Weights of a small mixture-of-experts language model, trained from scratch on English Wikipedia: 9 layers.
Below are experts of layer 5 (counted from 0) of a mixture-of-experts language model. Rows are named router (the router's row for the expert), up (a neuron's input weights, with its number) and show model dimensions 0-191. Each number is 128 + 32 x the weight over its row's rms, rounded and kept within 0 to 255. Numbers have three digits each.
After each expert's rows: "mostly gets" lists some tokens that are sent to it at least half of the time. This comes from a sample of Wikipedia text that the model never trained on.

# expert 8
router:081160107089156122156136110157102196106148108092117085086137116188121128137108196111113087164156121086142118149151084135151164182047133122110178118141070133083137107094103176114139166080164147167105146128141171191080103102063105124089079107094119093143104076077072181115167117095131156129085137109104141128170119135173076136119115029099120099124138155117112158144139103088108079119133114110091138117197136120143139111112183039126158179169135145082167158120144146157126152156144054158102134121132151112104091134147111102142099089106111107142131144077096161122108117158207135126
up0:125116086101085110088089136156074184165172094142141125136139194146137109134041097124091122145101078149107102179126104155182125153110133120111143163138082131077114127131111146178086099111092116083157167025156083180126134061143142139166119090119122091075118087133169168087178094114133101097113143097096105125126119109152143102144047126117082169128121139133096144145171153083128108191152167119153123136118196121154186108131083110095052146138101123126108130053114093175115137199130112116100118094106117137088134130147170146136128103116170177145132113112146058189141104116082133099
up1:144159117091120126175084096223129151105148162077080106149139118157132142108112178127094063146083164101082127092114096162091116066076151172158164120135102132140131131138109128128123088170113101118143154074098173106137141141121170130141110089095070123188077065117133156122169125099139111137066101155157104061151130131062100106136068075140164107114127138089118111131081133141176083145165157156140060151125172162129160082138124060136135130078123173122133137079136101102175157125140081163158111101131174033142199091138178148127138134128150106113153099130109129173132078147169118111
up2:113078172136097156119117162142135166132187103103111152101103197144121147150117128140075106173153172125124146089106125123116137114095144180127146162034068144162141096109149143179086133164106116129097128118134115220181173123160162117098125147200137122125131121110102144115129151074110138163105103105145053145122146137173149169128075114077128112122068206135127160085130133145117152167092192128062163165137083116173124128092101084124177077178093121122118188164131152137106157108177126121105139113122126092133183108098138170100141080129105113144051166128078200173157110129151141153
up3:173141163102068143138100115193106124186170105109115153148120148120144058137172118104133128115145162111109131098129129093131124160040123146142169088087113134102181178125174134140141146166077147090109104144131109161182134115092078168190147173114114046104162124094070101136097106105143190103104130105149168076121117139144174086122109094168176149086230159155158169173142138187136117118137154141120158142092083172091134095155126119141142188195100137130114078159093140124108155139149059210089178107122128149171100106122136100099140120129110113154128164093158147152120088158119112113
up4:128128144116130113117136128145157147111111150137163127122115138109155111128123102130156148106076143114182130107081134143104050116101141119121144120203128255104168098132127121151117157143150169130119091134115146107170121153162135132086066062126140155076154116141149136083139039195182150093145120166091130084135133127145134160116128153136178140042123150145114118110143107112150082127138156171176104139115073094131087117131092119169088133141156101124097053118141086118145225149059135168156126104148134129075158103147089112149088072102143112125127105122030137088146094205128149170
up5:137143140187160105143151141163103177078115146109127102147102114090110163076154129193089118121174077154184135161157161184170114128181126107114105126196093147144169077107150165184141094181105132172098175156105121157136123174064141147108110111132117084131134168097129115140097171161104134134093155084159162121144118141132159100090144142080169177168098098116110109140161112164180178150132137167109104139131182166121124123159146145078170167136089184075165049097079103135061133117150136117051143164149110128120188178136135147128098114125168126135086150065125128118169083125173191121
up6:087164120172091186124108108113122148114118145134144146134098227142198113152099144110096144158084077107114086107070077145125108152126089158130150130139112120122135176153080142122097143110099149136124152161090111174090139158137094131137118148027185146104139082121100166146106120153126192113100186144109182097151169094173173116109161109147090065132195103101118182148161159127159116111099167105124087162131128134148178111106152164098129143096120092131130192125171104139185117159084111109124123117104133150143119107140126057067105170108086080133153207121167079142199091166106093131
up7:147150130091104111117102132138129073178178121111091144113157123116145111131145106142120126117101101141113159149094128158122125209149106163181161133112130120131087125043121097145106127076147145213121122163108091152077126098104146094167098090148151115090165144175087111123167129170127146123135085119103172125174095127121161109118145071207134135105170156174103139139058118080171097150085124172197091094181138112160165096083120107144052128135150123195101176103122127143153155132106112106093170111108131125170178124168081139147079111083176124165113170120116196181135187157202161103
mostly gets: "); ", "including ", "; ", "%; ", "\"; ", "include "

# expert 11
router:084125139108091159125127158193154089179115143140123132133067140157111133122150105146137177121069139197111133156150109136143164120169118126103168113151156141099063133149157119143139116092169151137143123141096181095119116144113109155086173087088134140056155027124107127151168122149029139147119203111137152113193120080164118111149157178199172145081143127173115161143166170143158108116169125205126121066095125132101166165131125190117147120145111163098121104153127116068148106148178159107127133144106133101110146136084097145122115151172086032122143163158131082165174126124115086093
up0:151177105183164119133129159147160127144103142130191169124157173117152082139157103092116161138082151123149155098094095106148166070064142150090132123173106104136114111177092160144074070055153147157098147128168167067127116090133118168116137122083166106137156150153170103144135050202102097159108164176117101124092113049167175189109158124117142143151126101151102161121134092121146098191087088124153100128112097169093091102081104076118110095127103095166126041123138149062148137111148104140090145129146130109096131131085099150112090142087096118118073161085151095157079125072102122107
up1:096143080105109136083110120156161126130152105137132135091144136160156126125088119161097168150077134113060168135172088155162132154122106122089148171133066142210126097100179088100172128107157202114181141166153179149118096158143117151140145155114118127156089114163176117081104078145080087166158169199077120158109171133114099070102139128106115114142062154194078146086098103121116101144139132162154166102206199139176120127115126096153168116109097153103097175131138143095129081153187082144134150105139103194102086105094141146112133061143142145118109124122163130128088088089180160170
up2:088152083166108132098121129134120179153106154147120090148145067157133128091126197096118120111107124094108091168083079093111113114132146183180099117127140159146110078081132165158106170126135112125060189191085212140135150165096121195152087088137131178123136078132160077115136162127146156111117166075159086099148143125073195167098175175093105131112102123136117143134190120120127062126112113081097157171095116113123136095124109153125087143102119102134052140081118110122138170124140113131123120182187080137102196084131127125098130171193114103150069077060139163146156131129146129138
up3:096183086159132118070134110150112149164144092157136081138092106091165099089156111168121085163074116138130145139120193120098159137135125138100115166134123170167090094095100062124154113135124081135139122070098130104087087052202119124099090155117130106061144133119109163104124101153127102092104131144101201141136096125167130137116109142111114129132199167169084128057136186065058067090139129125104160142152166110135119118175110153163050135134076153138126183122043141111160159119150115124042148189138097176150094090087148118160115157123144105127113135101147132106140177109141136155
up4:109153109115153137214121107115147207151162118158142180097103117172082062149138156083192098142065140214096147083115151115123154099142114118183180136128152143186123137108110144147132075160091146112155163150180141153112144182145154147152123100158072109037098153094102155170111126154141145081223120225165157122141133119126141157090129168125163144119165175125128102123133144096144074077120137090110080095170094093161115151078142098098145154102133127109125105126158171169115113135115169091114169141109125135127084190128151108143123148129134152096111110112163130154161154137092154071
up5:130150123146113189173109102134132053127105125103162205112124143122076091127101142082149067136162111154181129122122092171104159118127146083100134090118128147133119083154137133124176163105156134167121094115119121104094113125138146118133208096142177075074092145116106147123173089095109111118108175138084157140175114153144173067122104140140086132105151181177122077181103167098132091158108099104143113133123172208157209151099104161126133090172184168120120164101181169159140145126120117132041132094187133151170148127134107062118105136140153127171138055081167113089102123134151087084
up6:107121082129142111152163083157163149139130069132142112139117195131182160069151119089129133069066057110100135176118107110208134118154144197117168138141094102154138105141166095197145130061100145120121131092063152192103152135170130136128152166134148126147114113152139078142092119132105181086093126094141122129157111126099139133109141155113109061103119135125103120114108166053150113111161083164129109078141191159144171102145061106164172136081156131157171136145150125110162087127203107099105115129160122098146073105116138141145155097093125179172170100128149112223146122152174180098
up7:148145084104091103165136156071169118162182143142136148115085155122105143122110173163183148199127144135158088096112149058174155110153110110094172148133132159073157131131143149131122093104136122153136151126101126179154138150103098105134072135145146117099116136204081094111151134154107123093116132108121109089152183128119105171097151160142175164136146147085190111131084140173136125145117118193097117148095085125113160146066133070119173150174181176131129147197106108194094130182142158153115113176138138096128203207109056119157186060178109105152121133163154104166104133194145109107
mostly gets: "Z", "Gr", "Robert ", "William ", "John ", "Michael "

# expert 2
router:130104089117151134099146077153088079072092090168101087097103103109120110117066141141107139119127087165165083160124098085132156111095102099104143147108149116174154151130146154101200134134132082111158150123088112131162193117148120089155121128141136164154053101177118171103105093151113161148184099164114147082097175112101115158184167171150122176082176105136145075097120125124146136123153090100178144158094084173157125174157137152120109067151084117106065145169144138096169081149111199123179168103166061105123174131128134121097120057077179115119165122146116181085138114198137120113
up0:179152146120166124063167121203104061076143083105114167183101080137175141142119092137062169114130147140152102100100116077168090122126104168136038100101120161147108087096136109120122155151165130139085171114163124136112213129124140144128147178154136149095109158132183115146134187132172118116197193152123130182118156155107150149123132131145110093165152149198135097092147138125128148137148122106090078158068146136151102164115086081155146111124096193104132152139104096115119074118123105173093136109152133146178183114101177108154067108168161113159169135127123126083111129157110220139
up1:071137166129138163168084136127108186137181112083124112145131156144123111164090133164120131112139096047169188093076093146095096131085147198157139135080157145153073160136157124166155098122135136155136139144107095113076096131061108159148115126119116134185115157167134141076138164127072140119129143108147098120066154156124071168167122103186098105111147111158142111151120102149145135080128099139185161106090094136155172118152120132113121069108089151192108108131085142147178071126175219080099166186217105132123107074122081175108140117148102111108119142124161191076090123133117139119
up2:123138177092156132102156140139082124112140075095078142141104123154068087184102135087117168180108075083188106143183091092108108143146123211151103103172211110195136117135151131119071122121077129104117030129138119126190122152122093133169105085114203140181091132118133038126115132098126082075189147137125099113148115131120185103113149121100137088138161154166141159103114081115113111152118131151102074175115134172101144158146070177126177092113141133160110158120160134117151153123121095165145166120157121127184164119129161122174104112142176113147109175146125134165128080149109174100
up3:125140108106030157134066153129144110150098112143063137179129139149152031129166094119113140195164126118173121149167155078198130116169115087085103120140125119085220154146087079088133137154120170116142153099139120102167101136109093113175143157116187120095151090121103129139144099086096155096153152118129103136180125121144118092160193115193107114066100135096120166069124091150171157147108135127056156119167050078108112134109099155112137124141083167134139159105131091132071132145096125148167142082143085124110109127087105125104149098169135120126121090165152167157126092104151190084
up4:155093131170100108134148161135194080128087129176133104166152117118153070082134140046137101144151130091062128147080155129119111123177115096153090122124119123069131129113121095095157086059118161121127152036127140173094110110134116067182131172146150171078110142139110086093150170129084148085128105180098090135182163081138115130131133111116087115150137146076063169187063141162165141106115135125128074146109140174115080150083171121163140184095113087125149167116126137180104114141134090148138145099148132149091160075078175124145133038101116151092140141170125117116089105162160132085
up5:097095145111113125186145132054112148122147118100076054122129152125168127150077154103087139081103101159158107158135118099115090148126171208151110111075159188165125109111165140175107157112127116118089092061162137148139110134152113112100178150111111165150116131105076109108132131140132084083145128151191079106108183142096134106232099107139189085084133118105142105132142092101148188117144106127154151084123124114130124182134102134078127082124208185192086125140076079116146112153094151124172142165152124140147181118178134161076129124120141093169121104157072146164118087147104114192
up6:142170061159137117088126184145110126117142135102121134068069170065133143151107073166125138039101147133172089157141134152099099101161134129127197164146097143147139122181149088059155106109122165108148114065091149152229124155151214112145114096143160101158093120128184131091115164114097089103132151080118155053132090144149173096121101070078116151148161149132121081091119117136131113112059116110084120090169091140091167155117189132093114121132157143092083114128118119170134163157160136114111142130130080093110101178104146110105128133134096108165138129101144175074055109128119123095
up7:129135123183138105194118138133141084126166092164107123172099085097083081115146148140161167168030111111132091114056135104142126114079080097155098143109141149161178147114120130140134205103098102195144103156155139132144094109166102143148113135202176133109176088141125118111119159070147213115117113160082090119056125144172133139123111130187121140108101135104192085124177133080106179074151169115125128158144104161105133164102138122178148110129117103079112107115089148174149087122109125087153098164120161171111153115165163118089121087124145156129196133050089131122115137190170104124
mostly gets: "202", "199", "201", "200", "197", "198"

# expert 44
router:171071123076174112175135126126064108181136110149101093077113161123126131185140112167159159102102154096103120120160149143102181147105145106166089113120139140110149147159125171124172052137191120069088130138128105141068106105120140126128122135098114193111125161183151071125074177168125167123146107100110147102185072137129089125170150045241075126103099117122154110125120095156167207130176120105150118069144129130117142122111170155121121093132075111134186096068097150128104101191137141159078102178103133118107101122148158143149115133130166127101123138136164155103179142078139090124
up0:153198152147096153188078144163089104156098142111111113091131176155111075140147165129082134108115106135070115113114131138128123106096152179138115134114101155102083093092142156138072070122168130133118094134124047134060078159172148132211175136124070131154147171130134122128138125130122108086086086112122086144132127098150116197110087137107122082157056120109123124094157122117167192147120138178114163101167126094135119089133067135133100143108132126082151152112056189165112149058142150138188118110143180153122117160143180112139147109084104114142079101065095141084082131155201088129
up1:090144158086182087207123097196116129124164146152173158113101142158193122062114098094149165113119108062141159120127074147148178105168120105182140118166140180121149188120087139169184130111162131134159135145082118122150140165148134103155152147122116093134134129112134126152128126187182170134138082108115083094130172188147112083077169135123136113142165207080116134199151141153133136059191161119095158123132183153115093202116138150144121104172099138171138123087106170025088129137142068124132111163161138111155110140120104185114140140138132130152081135092169110098111153128100133116
up2:096109131164143152123112091130107170130159157193122135145093163183190107111077136130136107121166167089196117133160161163134146128151070109119098111137138196136125143119091087095121114113146137073132090152178105098078114114162101099100148140126130103138074112178150114151111141108056159082144106167135163053160131094120131158111081146112145139137120161166161126112115140109129114158130134157108125055123102175103132078106114141143140106117034165139144039124100166089099105106170102148100080166103087180203201091150115143169071169101121112094117167102164155129080159167079084103
up3:091090148137163095168112092091093142140177119079124123085107128131163046163066126146150100116129118109178163128158135133196178124209181087130147126118080102089153124138196095122166124084080135147135135128125160153095094151119143132150164160126138077133176096132125113043131166142208113142087110140149109159110188150137110124149117129148089062088123118154175129148119107149175120109126120159124141182113105121105143061119114168149088102107169123190157135149104151139113094152139122065136101077200067124170121104143150120093120113110143145048133157109172086170182138178162118161
up4:138136185149086073125134097166184134120103125080155126145146146053167123097106146097136138155089086144151102138207176120119133153138158111148130103070123120088152159158135091091131128130096104114136112053159123055171075115133131128095144093079138147143103077211145090156099111121084150098094143164133166170172146094140111130156164134139087128113152115152114125103102040176151090121162162152171065133154122152111168115172076174128112098092149142130187074128151164103162116141125053149104138117157111181166110096131109085130055120125121117097091085114131210110151161123109082153
up5:106130140149130108133169156169206136113117126103161119156064206200159126158115081175112148162094086132103073141155122153098136201095095151087162116065125130097152131182131156113105108176119057107130112127075146133123074120111155150115108151150114142108124173117068125132083120154084138173165087131175045122171151098121103107073127135157082168177142172162096142101118133084149159067124106120115111139136182105118148121127129152132119084050126179146121122158068135121088117149105154160109140185152143078188147182124158127119180092098160158148131138155134115207147150150120094127
up6:149187158077129091120112075089096125118134162155163192160097122050125125130148106063116161123069134123076131108166134198093207093122172146154142086116161146145147097174153109119159105069129118163127201156125093093102093094196162111170142140158093087139219142133126097134122239155100142121102148113153157053175124128118116100149119110119101078103181164161094149093160070103186065133113136127107080143116150133148165121106134177161129107135087152149152119106144078140140096140115087113130143102148137125142098141180157114114167164106132096126153127145133122143177148140106158112
up7:116141147136138151160094138174135162142075125142111126178159123093133150103100107142150094142065123139155115108124149163085181105078152136122041146025061181113161086098100130144097127147140141154081140122133150117056113135134126142133125078158077126150143099123132086128163090104088136102111114102135132141141042109135088169057061125136126060167104152199080201099105123136156098080111163089095152105074113149136124126122084181159141139118135105125106138113097195118151134143128217166104117136178128124148169114173130112150094075096141100141089172115091116073138115099094115126
mostly gets: "Roman", "California", "berg", "Serb", "č", "Bulgar"

# expert 21
router:136174155039157161119148171100108061129103121117107204102097071080149173153176094150187159138094166180139127149121135121066102085097138129123168077135132147098105166137130114075123129141126078114130121031063151132106121157153143132138156083080161158148134174178134161144107135106132113136062149059112075098157110093106095170163100169184112115098107109159147140133146181139126131116134121157138146134159090109127098115068147167172164139122143106116087103134096127068157125120124171085111106104131107103153161073105096171183085123127137102095134098118170057122133128130062136079
up0:103112153112117171155081166133139138106181140148095165100133134112154133120128104072157152098149092119155074126087140112178134052143116115177122083086113138046142109188102082128164075126126142107154160148132139118100158066126110081187098097087053099161119135121151068148219109123108065122131175126093095117112205065129094124126090149127133110112098122094168201116082177100114146098129111103114124110144160120094185136101125141141158058146135152107121118153099145111050183189096126099100077115093162155128138155110133108098138130161130140097129111077154197145181136132145123137
up1:099187172133127102090119071130058079115145124072137192092144106105109155084091162179089186142066082158082085090177117169127159091075113154141123100179104090048136093123112097167048149091073117107088149124139149120139114157119156123093154055080151148121160080130084154106087138156101165084094119132133128157123168104084086153101111092122161133163127179108125167164083137108102123149090130135159152162170133104148123157146112186147135171095131152125103147107123130144177087155170126179128131157139097111113123164089137117120113154123145131203135157135157168081158163160105114066
up2:154150083122048154189108129067148154131174132114156085157133148149133155108004106109110089092169087076075161115162128149117120143109113124120191161133146121183099047149117061104178112138108148135155172091146169104081130136102087176107137108101088152139122190113111104070132157112136062150124118088136095162123132139147107192118147101141117107143176130091105119118080065161121112130155197126174115142128143073161066092126162156183147154104171144142105156144120110123081149104143125139140128193112147129121166120106116158095074048114128136137147142127143160146147148180135148104
up3:136139081111133105104097083127128069143117117098105107110071130120186102144184134115173124148182106121117110133117133060071121176153119153065190107103158107186121162071070129141103051067121060144127130119155109055120109077112149140113098141111065124108142105129090162077217099066106159127064112101087105124156150140106185138149150118134122185127078146105116105104205120124121136159104142126095129151116095143116106082127094191103104157128123156112112088132138051164141118113130138088101107147102109116137109141066072139100084115099137156153139190121169137131170117177131098121
up4:132185084169123091117119146158100131165091209123223114147136158137126090111126151179113135100107092154079125106127139178090106047096087112088086137135122201094107202124176136136161175150179112174192162149077108138170124129172166107122111155173181151162116192086169140148149135135117109114102157142121132134167103118124131109114132135095077140123168159062177103122127168111125130161109132148069130129103134104130109124138160163131107095124060136146094135143081167137136154138160121095108111173132127114112138190058116138127119140098196166110121136093154153112158113215098067089
up5:146151119102180084116163079108113154109143124173113108103146098156114164199129132104096088179136156113083082155054196097099085085102092144119121062140112149174165107102113100131146164086123115168119177121181096121178052111139104119158105136148143143134090133101055107153121094108148133094103157113140122141088158139127084115107134135159096073121080113139200172119166107096139078108121130171102176111111159104154068064144118090095130100150144129129102103099072110064147141120101131159136147134088103189132088125067136172072091111179078157141080169074146126178143082127114130127
up6:098164104107097137086129108132122177122089109107077150109174168159175086181139180119103100174136106075114116175155148082130110092165137151101107110134194117124137163084098107131222085125157130136139175127088118088166073102128118191109087131107120092123129146132151129145097133146139089124141223143165093159185110182128120169163158097075202106138148154204154164121154083106103083132139115132156137130140117146174097172065153136129123107138133116179155077167106126104101090105148133113172140148141105115162121085099073120124130093085178171139152164063155129064160115190138116111
up7:109129089154074120153127118134152171147083160096091146086139101146111075095179098052103082163073152171163135151119152084070080163160123122135152112136103144134164131120167120088121040159097111137080189164127125132131105147115110155122098169163133125143155143135108153124101145111139054162139158114105121101165155135156097114101109191135154163077141134137072134161045112153083067092102097140114109154129113158161168085103140133174155178103156184156189122159196114117099121129145140097118170157121150128138146145162197144144090133177165117101122098114182061090079118162126067173
mostly gets: "H", "Hal", "Wol", "Hol", "Hay", "Bec"

# expert 22
router:118139085130144132119144099074099115131140149096122110116081157125149084083128140135159123124159103077092109122138103145139097162154165171089159121135132100162175052086115166187117155121145062116126188108121106139164076141152074134117167134127157104175126042211135151153156106138110094140183130126086139072164064142163114095088115036121108097104145107118094154140114097060092183125166109134117170103114139074165090071132199128090183164188119100137173125153162144148087138142136118098125135151124144092052133089109069113138126113145097135118117119069110163163114142108169158160
up0:148162182110094136162124162106188154105142061090170139106095137121168076170120136134093140120126152120156180069168133085098129148169133100130141159105151112092151116099065144150096135157125187161172155124102125097138156120146142133110067194175159148157065168137146100134141153157135116081126162096148097180089196160060140109207112145114154067124108178125090150099116122110120107149095108169166092079118116078119117143172120168143183175087135162114150124106126037114099165142146181164061143205154143147083155138148153104160134128122090114118171101170133123097097128138106166148
up1:196189094119141173100129163096165130167157203186154104199110163111136135113097124058137106142080129165114131105109123061153108156136137074114062131115172115166089168161163108071113109072155099150095114137118139155154109166130044139131099068116055126201109091114056122124152194125093125146113122118094182076161139115139171096176122136089129069026136130080190093120089124119107166140164095123117115142154139155154097129108150127115129143125138100152139134109139150151142111138173081115127161119123090180117166134155162099133128117162130088156164138113169107089152123130118118145
up2:109118113133117060060094117134084114154110146066174109130088127142143077125111180125145098171162112130102156113076099097077116079144169139127130126153132131124187113165110086099124102120107155180131130143125107149149142194164105133159134129111097147108069130121112113224147100089187185098155088157163147131197129151118112120153082082187117147089137122161204143136107143092116165147150087143146118166062054068148141140137144097136142098182108109120125171142135119195104137082135142071121120065128120142146148167204087077108144084129161098130095098150135164139191148111173097128
up3:162156094136127157134095132175117201161136111166108123181105174121150143107074176141092119107154091149074079096140146154124193117096103138183119092106134068067178098096110134192120138092151116101151217114194173131103131098139131100197098109134075169103165144148126093112099122177121142155053110097109139135110150107114149080135080083083121113150119167146118106102173097121118157140146191169088129137153154116124099119065164154135166111129131154133111098179178086171124160102137070137131136165126070131125088215127119131139108075161124127144148148118168125145057110091113095092
up4:188139149108130080087124152120145056181117139114160110175163121205175108133131086105104112143157101126076092158028122111128112160199116164098135154158147207083159129100134151080175188151172148142255165191128144129148119089136130133134116158142124111134144135135143205111164167086138144134148141120140137152137111133124171140135137136113141100181116144101104091177163156147064103148110125119107136140125114121111143162151128213216144148171125089130161131099120104152107070108163158103133146098158160106086130134146109150097157115159084120119197116137125139112083142139114117110
up5:145122124107100176159132129134122070175087177125115207145137041145181112157108103113122153117154115166051136125085143138105158086166131099103140141165104130176095122158129155124184099149096126131149183137103154162136134115148095118112144112118127155110139104139165153031098123122098180128095172142129102132103195113127129158081154133173124165135078145127132142075111114150123211118152096062190207142141068100137135153139202127124156114093134122149136095172114164154135158171098131094131130150171101162126191149111120113175140161144143099155140102058129093089183106168209153135
up6:116180133108134114151167154142157113160119138171108124148126074109120130109115118105111186127113100147126150120182135154134155122154079143113117179107110196131177111103124101144134146177106181147177134079127133097145136118126097150159065041024142058170107082098077116155159148162137130101152108149085097147107196142111105147133069137110146120078169127110149145110070152133093124092146172190083126134141093035130084148097166124167051125106106073152078152119155120098118107122162156114114152129151144153138092161151118083181147177126138106147094100133133195099195157139183144151
up7:149163151135132126170152177173139107145146179108122082068127059065146089142085104191114140082109072094111163105156103149105138115107153100098105158170110145143140111138066116122097082122091110179131096143112132069129128100141118065061206191126156174114092130114110133129125129128126094134200149139125096132119109128163085135221172113101127147108101093080114141129116124087095142131142087143102193114117137111109163138173161161159140164147124149083124146166103107136148149130121154086131165065186152142158120126204129083194108138073088154157095120151138105191148139190136183160
mostly gets: "when ", "\", ", "), ", "where ", "because ", "while "

# expert 46
router:148121099158071097132127175229154150132080145156074151120168135135107129130059110125133134119110181187135122131154133145125075115150064096116119141129082116143108144118176158106129155110128110106135133092178197084163137196131139159110157118121132091148146104109084145108157129154171139091120097139089112145135110141135123128166088166124158107141152075100130115153108176167100154099095114216195075168118123123149202116109149159159165070155152128124052162197143142144132091103107094126144074090109196160161142173098123099105135176106108189107170169136106073083149151185128136113
up0:118153165106097137128118132160130177135067152154148144151173139087185069146183156162087116166082128145151156145211104175099156158145088195089165083155069108123150144067092156109102078128140124154102117153185164134139114123118139162089150133134124155134153129114130136073148112115105120071173160113114093075111154118159108157139150100145156114137100152136208111090189123094137146119120148146192091153141115109060102153142068095094103111149113098107062107094109135081054089120119110122137166169126109157107144080114126109198099123076150125099088108051071088124145165138138164165
up1:120131115140102130090065147136112107120118171098140083128115140108141116091150164098138101120102113131132139122107131144208141146125067055176119151162123212034101136141126182111198100101124126143158084112140147086106140112170141142088107141160094187136116085107111063097176150190077101140117175137081205076097149138116138122147127105088193120102134073146076110123112166103121108169150134129102097177141130123159112110122178137118199137147140131118089119125179060134084073089128111088112145112172100111103134151105102165135191181110155139103131154082159090100153136142076087079
up2:138189138165131138125123172117102225091121150124130161188164137176141146150116049108090111093113153149104103079116131130076162124127080180148146099095159142133161098139133115104151097143118133128120184101143156079086113128093130133076160129108089135139155130089088114121124093097090044103140154166076091156076153140111196094145109134162145163096146098133150076127150136145077161147171099082111131085153116103136150123159150136159141123090135150141092134170056187105143073085118131161130131176090083097151124105181100051077150107111122155181184200179127126101175165143148132112
up3:088138056101079109191116053133111134122151124137140149102183117168118110136165128149134068138144133125097103098189185134092130163179065132122140144100118173135114076161169115142153104092087084084177101118163085146082152172150125136184091128117124151115153124121129072109121144106147071140147121136118146095087158111169145098123143090141166062142136087140115115108143121075089219099154123158167083080172094146132099150160105064099128119185077163131122168118111150129181168064137073133155099139075165116124176147155148081143179133141138137156092114152136138098087101136130211101
up4:121103118137114128110101140173116130136098152168117137151091110059103129176086156136120188135077114137065114116106081144165122115175092134073104111136085200115103174106160126135108113081151114110151152109154101136149164129111176136121188109159160145100091112125056084119147142132121136077093160139133095155140143085155156117103114166057169073137123141110084114162126117171080131142098123116120091050121148128199123122083125071200127148114132172125096106128245135186152100106166081112135117084098138159127144155129063076099112077082177170123123096117185142094112129121096103175
up5:114105133166109093109128097142155145106076045087069128206126147149152101075086134149111131134070116135129138123168108130081163085152080125174157148112146175142156125162094131163114089110143152144080144115215180078118137108196117114155125153138195124111089149125160109025153150112138136069093139190065131081141156090130053114140121163160156130139123148101077087152105113093131192150065140147107115089167137103132141146090126132129173101160178133143133098168183108114162162130155106116146093140124134091137135175146151076104110117067120134134146070168116131108135119123059111140
up6:108135115108085133224141142147160130177071052148119206128190113146151097117128139167154065134178110148173143078148118177051070072112093165104082181110086162076081094079122131130156195150192176155131121108123176140102148194085150147131121112100197167121141145114154098101153157105126186157184121125107181123140134123104088094113126165111126126057099102116147116145138090120145102119128112156119160137154139101164169105151089108135153137121159180171103103108120085127168096118107118120110162113155103187114154094112099149146065119095108131134126133135170174111097159128138098104
up7:118151143126115122154099096148127129137199138161120120157124118157075129124093104127169159104074196173186142092112083147117097173168096124144143097178113145052153152134142157159069139146114141146104161117166124168157111115147136068129099150124120102095153099084208153116158116092139127071151105104135112137153109110095193177139138155134099116121191047108137116095125169084074130122094143165127090148111154101162100110138143127158130114066120079153108111196062063120119124168112159099152191156128157088089153220096056119104097129107092166115092116156171177141114124129123085165
mostly gets: "album ", "song ", "Class", "Comm", "Film ", "Grand "

# expert 1
router:169129129162113120125140143133112131109133146177128101127100137169157142146108087142165144123080137160136104138063107095203168075092144121093101101109140153163126109108152130149194102140153154063108148112103123127224162091112159089132150152142167117100082086159148150113107152110207125150160129140162143171105116052101128154171159159079093136127145153106143175142131178120183099097074151143215128189109084138169118167099052095133138125124088136164090150162163114118167185153148172093195147149124106150131119131136085158093136139129158071170101162145130218115104144174103162155
up0:127153167145110148135106160142143097130129144097186102147185143138201082119173123157120117155114144161170120190125231116147138079116112123173180111118138168142134093170137144138147079229153109062089121152108134121170143152144139191141107083107104123117106130139150195113105086168106122127166155118111030107164079111098131174147122118145189145116132082184156171142093183119138089140078131097119091118122141164141117146126101051080123128136130114193136173131130132131103114163125127134109149101098106103112134199110096178112098189071107155089122088153142144133140173169143157096
up1:152092116126143144153075152140111082094129147107173154082152155115193095104093110163109180131137112122135142135089110098165158112139083156124105121130117159129147100199165188151134115103162147129098096100121158128203181128103146130061125101145114143119103124081135151167118141152122145098092116114123140120159121067116118111120121134118173061167181171104168185109080161169082087105124186127122065150089198151181186107122168089128139196180147109159086159121138076160185144156217092106097061074130146105144175145135109093141133151110165156174116139117158085114164158097106161111
up2:106147063118071069165124173142149108190126151129158105138166146127192101137175089154128149130108153156084099108147066124135139098079088174105141115138140185098123102092122087079130068114140148141113092127112082176136147078186137097132114134109129111170123110100129159119137102189118147115170133141172125192230115159126106174127104086136120116126139133127195179135141112136175128201147137197143097100069168170158141169143108082164114137145164130160151190142094100167106138142174197092162120096119152111125149125104065107172120140151182116163090134134087134142134137119096147204
up3:193146128143125169095099142128153182154170160154154068151095106109136070041141125128115132143069146116178111145146106173167147125102133105114156108120091150171113110081156115162097093141118170111126151158103122168169132081135157100127144129135155101157060111138170109071095108088136104091068171143097168095122152149130109147142119122081151139141129140131144207151121166122116088141072146164079129092118125137110120146119144080190181176126167134088034163124141147106167109130151057132106121169168109124142151153159129129039134128172078088186188115135056146140187111097142161128
up4:147164141230172132131137102144084158094169123088129110147105163150194206151176122147132075189105120112123103194133089096140131133108119134110114152157081150121091109168052176141065100069130107136105126099140060137204139142122084142073131134182157094053143065113122165073185149164150164099156115120159076156128115155127106141136151167152109136119074142172081169096122125150095139117096185167127102114109145108106088171142085059116101171152097079158119166123086145137098141132106129079132165081171135128100110145141110162118125120124109176133137169144117143148126087131132151116
up5:139190153096103112196165104120113120125146135205163139164110155141171083154143115142199148181085070153098108116076146085139189138130144192171120167080114149108106139139100165130143158105140178131124113085164123147167076131162121122139115142139106117114088137143099085064116121107114091075106120103165159135142150110143139124148169170124083134109139173135126194117076088110149100124097164139187098153142168139062124169169125106130113136195108112151137094154152161119154121188122134145103179142204146067168109096192087142078131072094147139165173109160135071135114203123166143130
up6:133170179152130140118171101127164202126113137157097085187115104111124134159127135149142093195139166151120154104134118054133133141099139186146106162153135147167100064133094117139188141049152140153123120107129141135153103108130146104165122153135092079162157093123161144128158074103176136117101080132151139143140127134199157124113116139089111087101154078128128147111127077060155133152090128186078160126134137203132141149175127086182147103164102122111106077183107127128177086096124108157163129106088105174133060102036147100134156150122109067154104204125172102067186101123138129155
up7:166107164135105145146106098127137091180114137155084110184106144157153067134136078102087179166112125117159122107191153149160128065131176172143119175115105127089106093166141108124168079132156138100130117076153176105199156148156141126079150132197118102127177053191117116147160136133113133132161099080156130098152128161160149160127177080073171148169195167162122137101128116151161150167155220125161138132179068111111142165072151131189160139117105122113134125191119058089097088144119109140134172132157128111101078127078154109114176143154113122182143129102106107113135158150122186144
mostly gets: "199", "201", "202", "200", "193", "exp"